config.toml
n_experts = 192
activation = "swiglu"
routed_scale = 5.66
lr_router = 0.000405
parallel_block = false
init_std_o = 0.0
grad_clip = 1.0
warmup_steps = 200
schedule = "wsd"
decay_shape = "linear"
final_lr_fraction = 0.05
steps = 6566
dataset = "wikipedia_en"
Below are experts of layer 5 (counted from 0) of a mixture-of-experts language model. Rows are named down (a neuron's output weights, with its number) and show model dimensions 0-191. Each number is 500 + 40 x the weight over its row's rms, rounded and kept within 0 to 999. Numbers have three digits each.
Before each expert's rows: "comes before" lists some tokens at least twice as common just after its tokens as in all text. This comes from a sample of Wikipedia text that the model never trained on. Tokens count by the router's weight.

# expert 17
comes before: ":", " by", " office", " information", "(", " date"
down0:449470483432514494433552553562529578432532487507453513450496443524560457445421529514471477527483480539467487531544489560529476502448472541517459466503492516545501478514341488504506549463536502552573490432488529501512480524494470489502478418514481492463490537525560507445464457492569519474541508495464485558543462519521561467537422589499510612535512504566466545487532534483486499458535495508545506462525507526478467451483463527450529503461428538489525525474403520466497550481462489530479509504513562499473473548572502514539492497538547432521470556537403529496548561463490504550
down1:502554492508564502444567424488446514476497477524492478444543494491583456490481504496511498545475498580413439555520520550494519514522598501518504532478483540446515545518506484542530452534509430528463474446535550522465543606492446466471487526542485513484479573469573474464508517525472490513467432465526531488516491437472569495462485441578547477522533414552517578474483518540475483505547527439533534483490550542541491434517580530556578606490504493488459532500442484461528546494529480422497515520551516576486549507496506553511480466450448542515471505476483467526490496497527507609
down2:516498590461452506533506425539519432480509546427545588526438484476460501556527519512473501514524466511506490486470573578491492485428499469478502566510529483496532545529534446526556488501427542530469402508517555511515451515461519512513501511482543514491510442409538509444487531534460546482557493583484420498521509550472497439510471504456485451510473473572503475519431437511475462390466515553549545440475524489504519539468553473455484509449459443481443531476506523581464530471505529512525501494525505462451509530453456536463500512519466524495485492410511463392530413470447502435

# expert 184
comes before: " and", " the", " but", " which", " a", " including"
down0:502461502386492420463494593610492529458483465446560434443501500407510452515477569495562493520510511466533539479486473447465513532451523536497504446484552573474523428551498486507520470463490543530497520513477495518506476512514474544615498500493503444522524468455501497550543430550485482491484564535562468502433536556490476542503506505539495497485483478391511412458501519558465478536449486538539428493603481512500458541488499544493467475587545459460457497487524508506514519481432526472451531472495556457540530516481593467473488515497462509491540504536480455539515474499506484592
down1:485516455507430598506468486478486520550483502538557525477491444495497455593509503516566525476486481451488526494477551484496513455514507448477542509397560484503452485567552516463567477573492520526522502466455520500509514534488502502470592484498577478465539459476459512483400479527510498469468463500507450468482484486502476432536460589569426519612468493533476487545515482513446509572494472453494484519473537499473566540479423568538586524559434562459481454456540517493503441423502547473523452502532573501423536523482452490474476423558513539518524504473454520533477509526449480487
down2:417445424544533531525510507554532463482490436520525518397543528446428523513460515476565565469510546543562464559510444475533494432522547567462549541477466490485518566483549480521518534449466440492522538546490520505504473521559484519530519502524557436495490548516469432509528617528500452448541455407509547519521484474474539556582519492527537460500438484455471572487503507534531459461521494604505477496478475512445418507466515442504464570494541427482436523514547532522457473469520512536450544465529468538521447456475523481487535469526559456475455482455458526530465518494489526503

# expert 31
comes before: " |", ")", ".", "–", "%", ","
down0:486463497485526587503524485512509479543418559445415517476527498430436521506485491490540523415541493530542495398543529548524522445607512521510515508488484421478459550463488521473470488534467490484536502471506542532516466514465468413408495524492526471536520508520478477513467525517511485437561509469536480521585478484451526533516432536464508461502449588484459506534394519560533576564443575561474513490513479534485539569486505516510425529459529537491540417426523523507586479454490471521410476472482468511520494544484475451512456515514478459529524523464479520466532482490498541429
down1:504563484515531548552525573507547444396452503502527566491501450517474569525446562438489534506519427465503500477475549495519452547422454536526516506532531474521569517472504538511476483519575541519440470456558508524489470525499487542502498511505536561556555496455432452433461510505472497517472542494490546484546464501496551499530456481449452433538502468456515504498514467475520513438545476512569522487493453412480532459544410523492484445490476530472482561525548440498562457529450543519503497457467455478417457401523451554514494420423472476459504399479535486491475531548464536460
down2:512499498538361503531570501502526492516453535537459547533491540447463554458525508547573481544467491513502465527484530471515562517514480534467490507568445491488538531511504525475469468506532497460527488432532442516525475513530440546476472433426558531477466487524462457520509425553522605511513539502504562514470466510484455476578506524528487465546560465485518463477539412452534455538509477461563522504536403393583548454473517503457466557498412524491456530472539435512444532542483494497553496524524512399542439484524478504533500526473517487537486525489555475445505449428496458502

# expert 188
comes before: " and", " which", " but", " including", " where", " with"
down0:484486502474512462532547463509509514506515486510546440362513537435482455559496484509490444454424501450491582561515429500501514548500454546552414431508544523520523464572527557474504519475465477524545547513512491575554501514431463472483492503534460479474475503416490502529549562511497457436495534556457487558418514517505504463469497476482472448439514546528524488442519467473490510446595463480505515538503528497479538512501517543484463434475514452495432455560512503470548528462512496431533426461495477517558483481548536488490422493513446599565520462518472446514523516387526519501
down1:496476518476537505498426512541552465462445483552465536603517523463451526509456500491460430491523470524500497530423472517526439488468569461505495550442377427499478464466518509497539525525548469536429601435520522504517430492502593487495487473487446494543529505474480486433475513495460510525482563522532479472450543556526512481551486529503494541609497468409529513450477586562476533493426565507493524445481491457479549556502491463446431420580468548507504463448448477513496472470515529539511531561502497527505522496551499511482462531485545514568478459466515482476494507529461452437
down2:565451501462504522542496460494495470473520568535433468549591515463442450523470463445465499455549598513392565464553508502498505523480505511576484442463406527553555513470484438485470467518467503545544506444489469496476490458439467466462524545550518529525420486483473498421503497433534583534570574434515490478573474445494536492581487542562440540522466498480522484451450505519479472488506470535478543506461507532512458502427520424468466470411481409532457504516521494538459476533518546524534508540502488483518527455495491529507566538507457531501531464559541479563478474487480497504

# expert 30
comes before: " (", ")", "^", " |", "N", "/"
down0:496524488536492501542532428487506530467625491480448551503536488553563472467578501464551499451451539486492521450496525479515522449559518527454561524589452538545509494560530542516428483531511541495485556495596423528518483482443473534550472548544552563516512516491459515466472516404514505560471538537532505499512475540502607476561482520476485567500496541466530452457464505485474560535515485535518486487512488452437508587524446540498497528482542570418413485433435563512495572461452516522536516519545529466462512496555478506411523502493498560520494517484488470435482482491476526496
down1:514511550564446503506467494522520488486541469500493466513546533536490547462539471540543466530395485460489555568489557507580497577465459451494503395468464467516502484541487467509499550472553484519505532457543511414485481529558504473569474482499454477481550534464530521530557474544498420484505557496464581503493467564459474472538461431557554485540528507517460527528468498507450539492484539545416465479536535471575533483499469482473477477432475560514471566459439443387528452504504543523522507433542564506559445431520461491532507539472499491508499586461459505547428513497475440509
down2:475496552437526549494466458446500566488469542480458522532568488524450509477569462487563505504508497533541509470481425530530497471489494456552495508550458590443500563519485539448527483523515524501546515466489529570487512455544564496497469583506523438456466475550519520480443511531514497428492591468503470494547429467525521460515480445523493484527547469459527508526529431514523445529524492487483485432473537512584480485568560543504499526537478467560448520479519469528528486529548517484513550438435501545567502549503530559495414559533435535572511378521511572489448487458546549581

# expert 62
comes before: "d", "s", "t", "l", "y", "e"
down0:454516528475529502580391502549474558499499523502490608467488535500506491456490535441549553490476607491456460514455454449464484501428562514544565399530439482532423518507434474535482498497560498461530546496525532503399527460505498508442495433526506471444528532513492519508491498573512502496515543492487575466535509512535424435517451452580471506482493507494554523496563504477507550499464436593458468466510504429528455496460472466481541510497551452522473504425551470465533531458501460468517512500408541549424513480470492484554567465529530494479498485555449483495496515513481485533
down1:467541543481532476548536533450477485498556476445530538443500501466501488561533533492477548493535476544484580496473522483486493514566501541518542496480482488453520461454469517493423478465533486520437489540434482509473471473511547551507476495567490488589456505481473463455530437448482451493528513519594473551535367501404566527461407533491480509516573493469486500577486466514506508452499483516543567489474438494517473457549433526471442471478577505511479531498499526548528495611493466491499470516402490434465575559490468510474443540462460522571549486473504511440456441530521466478
down2:502494561502528440515500491439467522491378567451494501608490478500515504496494521453504416490565484498547440445564460476481481530522489459453474507489529531391494534470513489521521498531428499532526510473542610505548475444558499509442460550479514458524505559473479562520513557519501456416459501440502522506506504469500491456527549526515503499510496475486471463531521511437531442531515557518518450480499545511583545485491551497479556577425483480556502439529460512527429505458520506479488465460459473445454476518439382441484479523479436503475424475468488491602539524506505470509

# expert 83
comes before: "n", " (", ",", "i", "r", "k"
down0:473476496509520493487469504461491500509525503591452435516525481518491521503536529492555546562494488509520526489433507524516558514454510401525521570570546490544502457522554547571495503532514486551482478474464472533509462453452523518528587550492509509512532540489446501487382475505493482553496546454551436477513555523515486522502498535486526475570479466477480508448534514476429565576515498547596488436522434479488518485546436507550487457525425412516495486437537458523501573406465476538540541532507540584455532491529526460564460508505405525440524450503494433510438517498560461513
down1:458468504494480478445534492471485563542432503515552475462527536505546428470518453498465517502522551515621495497525451481528459482455554482536454544546485532510519436501526473485536461533444465443570514582481569556440519481452506582456478510535444455543493497430525519495511514535510487535508507528528512548580556485565493530449504487469535509514535456465577469458452500567484570520468534518509558453535573480495492514567497487539511494591498474470443543484480544502511474475549455495495464521551505555478506441561519471421446458502424605534475468525459506486571558531555505451
down2:501466469484418527463492410452540555479497467480504464544554455448529553535532511558520475480577458573511472491471528458553460476503482473495487540565558531531487475492495500511529471405443437434518482467497501540493512506475580550510534512450497471523527479504455538533468432451487442557513494478498508494488493476455519541471432506515457514473564509529561454495446502480561550621478551478474568511454559533555551525524464445487526569528507502469411499471494476523475457473489497476525589465528550467504499461495527505568457550473412534532499460479548581508486475443488598546

# expert 51
comes before: ",", " |", ".", " of", " to", " time"
down0:467488452512458478500478425442476505519494506495515463554423487507545494520480495532527452463536540437583471448505433472523415506570498481482526508478460453494507484486457528428417535481533483459502519599552460535565511489403498515464516371535494537475552497541508490474480539514464441493459519507481564481519408512543521495557450551525530536564445489498465455534513572515549484532529514490508464531499421506417534495477493484512514459508441472504526465427439583448587548541523493482555529571512487553474531534482536429466509501492404531485523492477485457507477496535500471519
down1:518460539475524518558519452504494568453498450522548524447501510566566506530549518490508502583488550458545552470495549481508457470551518554537562560594494462450559506520516514494510519489488520527456506462508541583441495474572511517467512509509458494486533403541381492552473514507505466396471498503458508518567447491509517519501485450518477483488473502451537525483485517509476471383578569577443517550512489502459501493465455507463510531534457550511537485477553529528476479507446524530562512482470404393525502462518531541466471487480473551502512455463543460540438562569470504457
down2:495575431497503535538530454496493546550470490458552471454384537507466533560544542453518492530475557508488511449459514512558538482492427535509488473448504526569510537545468542474402524570548486471414523505444430532483500507511467432553462505424473528447538482508495458514493559523522511529450434522488532541527468516430474512530535602509449505445499487523564493491514554512472498554546496424518531564492489507514527583501498551547448519468512488545489490469472492435522499438446538415539458514432478460522455430478500452469505505544505399452521528556532518491519483485480452506

# expert 122
comes before: " |", ".", ",", "°", "–", "0"
down0:519462553540508506537568526545459464577504518487591523478445482524489512573517557450521504520506545599499572423563517455407527424535455509511464525431497541501442416498545382466526540449513560498521539453490434554481487562483503524494448502531552507545507507424521472523514473509444471482513487469454443442436447464503488426519485511531495519521462600510507429488608512527468482504503515512471507518476425478422523505539542481549457459479568526462524488507528480480451474519528521504497475455483490543453473522422468481558482499494517509519468445512521490543493548475486502480
down1:562492497497528534530514484504488585473469517506509506481533454393565391512517537545492456511505508467517539422514538472508415561514566498491446514432470550473464448438534501452498545485468561492488508571590586462505524475483530532455568500409500469548490461481533475492544491493436450461483467524513477462493461454510489535491478491479479529523481495545502380527468479491557507532553487507449490578516428492433542438536457451504474456485544461476525528525504507456432541439529461536466503533505526475480487507448462504483541499460542479521524517376559530444496473569470516489
down2:501488559566538482468497528517477472487480486526552575509467422443444499467586513485443446498509583508490538473516417484583494483528467585417417528518525443499512567527471489489481519489477452478465496508517493443503421530427535469487475523482498536516484588454458503482483535475468483551511501440477493386568466502531389447545513505503456513451551546534507530502466421483489474468502488523518504496445469522455548475486459527502507549479462464501495416496489523539573494518456449508482462503452516396447482490433462584468503438526567467510494511512459514470509540520548529530

# expert 144
comes before: " |", ".", "%", "000", " in", ")"
down0:505527518471412463489507564516554530501465489453553421460527475502488491550429511550536470473447532521542444543453420491494513468466435463506530458499530495433507538605451507445488520412492493492531487585431508482426480529505510530510459451532486536480498460496491569548428562491462471541445527459541536456501549457503549452465507561543504470443504516554491503487468473478557491507472457480509473535495505508453481545507518527545480514504524496452598461488495533499536479507535514470478493592526515448461459560568512517526532480439451526446395526461485392514551573473492555526
down1:482446481528487494517490507500405517481465470590540499503512462525465482399400434493482506493501504478466476506526593578452438450464477529462575490463457581538537425486554495516592522418517529445499529546514487441449499412465487534443515449429556466545495428499535463494448575493423492492488517520577502428507521549558518584489474532508517474432490507511479556500520494521477473535512518489518545494446511465416466472523516535539473484533502507518490523490554516472588429450456495476495496529543479540485529544531508537512552498496505520514433513488566472503522553508473544516
down2:489495463460539508472449569438480523401518435487498524447507499495551516596512476452498519559549595584500472541485533494537461518530474455485539506553459535484560512557473548560530513494512497538458497549471480564479544505569572506505499581517476536469488499494520466524431496428528449545508463566517451542552526465510479476457464582499453517503523506505562512487464501488463503434490437518519489506504472567506487548532520509530500460484578486481410464399532524473539578528507541489507532494502431468579496507491484524536468539502543495549538382458544517430542488534442501535

# expert 116
comes before: ":", "=", "\n", " career", " information", " code"
down0:582558530413503458581509545458527534470417490479512517491519482488437459620468561543498525514495544499493538429420504514562547497507436540498521531496504570495499540562500499545531509510504571514452487496485521469485531477495518543507464471490529461489479545579517527523445519544479489454487417558524500446464514484504475514481466579449548537453465464478498556464505579530469540510516512588519436505491428539501486472476552437508471462477499541473458482491451459554482563491522557522551463449472505612487517496480555445508525485530502423558478468461484404558481467499479515551
down1:617580503475578464439416463472495483493513500411522489520476532484500497487532540483461527459546477466522504486475493494499518496548579536549526536518437477523502565459523466554459549586492463514490578505515494448475495491468542568561489494433555557480447506502451508489415421543514438445541482442566472466482515396504505506467532535488494530496481495550531481542519500491460549456550542447462462517534483584534495452441518472542486492516523448554490460556477513425469502532491500591442465538486445528465494496513479480520533509406466528503469491496536497460476553512521510595
down2:524460514534524519438471491523478496610541517506550503454444486492428443501465512412541454460503529442573498521521505499506441460548537505452533523437480433516506503484463507433482434540443545526520606529498514529468475494541484409518511488521500484527487480534506475511597559566512589558527527518531489474421471471548477555462470483495486488524427574482507452514485439496513505576526461417483471483490480563413555522528502521431481446549502539530503535589530505484518506513409548551424563525471552496500522514496533507460543460490496494539486477485519523502530519563487435501

# expert 2
comes before: " |", "–", ".", ",", ";", ")"
down0:511589459485516522549487514509489486439462515514481496511481443445544514460455539448379488530486488457514478551521459527536561519478434503517515395528508502526602500504465537517538490498528557437453531540581402521454424524507548466531513473531498583470508548524499531513456560499614423519500440540536515532536486547509487525551510500555467548490510467479474478535481509513487485418554527489417533509455526484433504580516550480533578490507466461492501558462511500475491551526542500525480536542499459481539512494471512494520494522483552489493548495562485434422551554567467553465
down1:487427464535539527567508385499463515555507550454447432512452590504500521493492557422510503519532504544498523553518568473497559440523517490421421576537516517523493487484492516503494514476484527545524460568521430412500484398545502536427543499474533466509505553556540483507467476512448537493543462466586481487489530507530494507457503531478491439566481519487456527492537513548474499449511568534490506530466584538462545477480494463504525556526534537508440436522487555531526479451431522543440526550491464479480464510493511520485485506489489455573554574486430497557478495546497570421
down2:509502493518488457476472507501508474537501486510507498497496501454522483508485546472470548503529474569484505562559495598493474459459532594570469559473533577458530499520557488527501510542526415491517510481508604532490511506490465501500484475535499544483418534456517467568519461500473472503496520439528523471520533504472530492555503543442477491441521519510517488354470496445563528504509505479529480474491517452536498472495516439488516474473564545447523553558536488495521524487554440486526538538519507432361533408474487480463441571492433487544513423487531623539494514417537559518

# expert 190
comes before: " that", " the", " to", " a", " not", " it"
down0:494497490528458491524548560538518511525549403463421495455541512553582572434485530487525599554413473484471465502546517505461459555595583482471493504476476450517475483459570529513515510542501462471498467487484480472489540466431499486552509496565531549505551502438490569524512423534475472426523514508491590478461426499460532497522452515482493547504531507491539497470538544496537531547473484551567492508536451437453497491542501549563538428468472518560519518429481458549509493465469486570469492475459470529484495525411494527509515519494538448507443473486398483467516501497492599493
down1:482520435586602542531536495439535471474513566518496561504481510434512449478502546501571494479456478531530485433486483505490571400508427528431532433505583431496471437516543491509528461481501465448473480473502447487493465471470464466545589502441518478545510528504491520579539542528597491432534505563497512525531523460504510533576454544481557406496537472572463494489527550526533391511508500494448459555569491503509537544473479520445544485522451486494553508558508524559489503532483532512535477530523546553477520442535468505463522504574503462515522470477480492551526456471504538501
down2:544509496458436481501527491525457544529480464519441452453517459474493532560472514494490457469520451531420484586442531463503500467480517505490473531516546381466461447504507458509526489519552493460511510467519520466488469482513473467540444521451491457604468501506504556547483407470561476372475435547441550463478427428479490540577514502446466478500450498545426505440474554478480507451556499522466539516509503492469575554542440482588459448477529452574530509513558474498508531487523509479539451504528466497475414535519520448473551461488530440492471510471556532458524469493520526445

# expert 87
comes before: " the", " be", " a", " his", " her", " their"
down0:510531461469546525458472551494542565485486525535537518545509455610497513450490551437515488434386513465528456373550445500511532521528542470581557537528502529545509490526498525534419549554565491523420498465500445523454476474538503431471431417532532497483507454437445557520495491508511493476528494492549511525479530541492522496430552469525513502500574485482542475507456514531544459522514476448497495539527513529494550525501493511462430469478482479516479459451486525540544450523475550515521572465529477501506493511548530425414428559537448413444509487501524505515478530502457584452
down1:471501532506537460482443532530416553555482482446510545513519435561476531551461510493450459486527500472440429483551511461482496464564541451486501491509493500521513547500556499548487539551458536466508507457535556531439429534523523505519448470445513480494490537513583475446611497486558543520487527530511496572431545531511498516534543535434612483479462520533627483482489558491545538450487461510477560475505487505491498537515468530491477518518489450537518536448572494460510485571465369483529455508538457547570504483521513487536517447476504576541506481515419450450507544562503503509
down2:467528550522457519472482539447483532480507451505482494531520505501458541493572510536528504494476536527419534539552545481475501468445520443505480563463516526524494530463550444473464549566467469462498533478536457506537491554490396483473502510463498555547571487573463514454517481468466498503548440473507504545521404471557405569553480470480543481533501511549511538486548505476464413586485477531530438535626486475464493532474523505441487410437484572445426510508479552463480550479497503584489526479527524487454560511507510492552537465435491462520476501531422543562523490500446545513

# expert 133
comes before: "s", "al", "ed", "y", "ation", "e"
down0:506477521534477506577509515479514491515485462505550528518499535480463447569442533461418447502518486426577533528454503483521473578519510554432407504480529540410547522570479595485560448452491483525500544495448437461453553491535597553449469480516589498472516459467488485465457463533434502444590520521468540525443519502513456486490497496492502459516488472505443443508470464494492521471393562463494488449470584449564494449474499508463481465463454562538478475450476518552497498466505545522512501498545543494457496521553478565518483556551535500511528510471449526540554473562463526483
down1:540532511516492470498509496575486559526504433448494552521575554512519506475512519581523483484515504414493557523571555408539559522459504552473480489512601533530509499546447477440495496498477483574493444527469534479491484519503467547468483511552475481461501478503421477524579500499535531486515517520457511550542474533477463521551481538473534488517496488538426547486558522535444468456579555511443410503450567497452441450416573538480497482510533599500476557506424458527466553442486460522470559477469543522535555503490443570474513523565533498489488557498574495467559469512496472492
down2:485450476476524558479533496544602434489465521427516516448549510462442465488519479493449554497516468528501498454497470519494493565484504534471552515461580475568439527530462419473543445480593510526478540486439449504432548516480500488567580466535410498482478521567581500541478467508535420493491507523462475477492514445508426557416438519468479483460488507494547480524579462479481524432537607544502485524547502536569497504498432506522484517535433511398469573536515572458486524470451461505489518480506461531489471476552506537537497534518500494491439534508526466485497500565490535514

# expert 182
comes before: ",", " of", ".", " and", " in", " were"
down0:529446528540544476453527501568578566436472479576490452455535485583488520493515467521507499492491456521441487538503471569463499433533487538411506484514498513599501492475531446446500414509470470500517454537449474540541534435534502527457605499499468567454452479468493580505498474484523587466477466576466423544563537501535540455509563473466440493534507499428520494487498529495556501519555518470527512488541530489430542514508480498485487505522550519454505442475523536535514555444535538529522525533493503472505545530474535500590526474510443555493512417475547462392491484456444536512
down1:420474439515533536581463484502577555445529493478482556520435423551485531490528476460526536552503505503523461519493385488490457450428488495467477449533390474556463413561503488548507457503429497516479415513523531495465525429468492500493499494445490502472552526504482510437501458499490547525550466430475589592459421484548505504462369511524470528480581553555498451520462535527507497571508523468486496486499534544525476465483441516520429475493525509469434500514530505445558513531469528521434520430526527451521505479512483492492485465504466462469515514532542552489523495477528502517
down2:543536546515502501522397464576563527478525432526470425561531443556433491495467544434535466481489520500484459455479483518486453498473532468518492583501524533478477500512519486563503511447506448519545444510544535531475516501500518482500479487412542460528500475553497504491499524459517490446419490523546500518553512524496487493568559470490537473499383515523508567520483571515487508483466472402552458506498390441491560485512517500450517578561512570489530521547466547463555478450459463504437459445470539477472542501536524527557505429440466585509567560493451466479519494468516468440

# expert 64
comes before: " and", " which", " the", " but", " he", " who"
down0:535492513468493537534438520543522511487451461499499492511512517480576526412465529516530510542527488555523485537428499514508387472497462419579536520488428465508504444507513488485502517476510540485492573554569533520542537440457490559480575421480465481444519546520488466508460493539500572449530586532517537442494566544539449506465471430491441525572492474451508417476470515453556464475524504518480483421474416423427519557520449506482449508557526523475546482452460499505555495547540495494518569521485482562508523540505539512495503538541501554478429563461474481550449531515552460484
down1:460484476472435536496535409470549457493517492489491448454464508473524538508492451471471476473490519411592494473449471475479440519498474478501463568542498526515547528597513529458454476584511489514507477499471472497521498527420413506535487420507540550554505550536594629525544519474506488484429522514460517472542518526545516561546535469532491525490497514539530491493506527483543509452451469483484449519479420537427534484514540525507491443577485519519569440455433525480591449532478531518560489550477508553457554546516520415437466457494428520486478498459496465527473543528503497542
down2:487446464499495529456536499522509466504469478548490501494464549414536453537532489509555470521468423462491546542517499588455452490478468444604480501503551462484504484483466445504510555508497479574550509471428528516519483443440443518500484506591400459495502526420516457521484431529487524403526473485492462458476553513544514566462405486589513531539521549492454487544487550524460458512495539431430525444495482488483529494422530527493484520476491505449498482431500534487497535522435604488400516514487562488500431486464540534485523517473491511501467443495477509492454435510471441550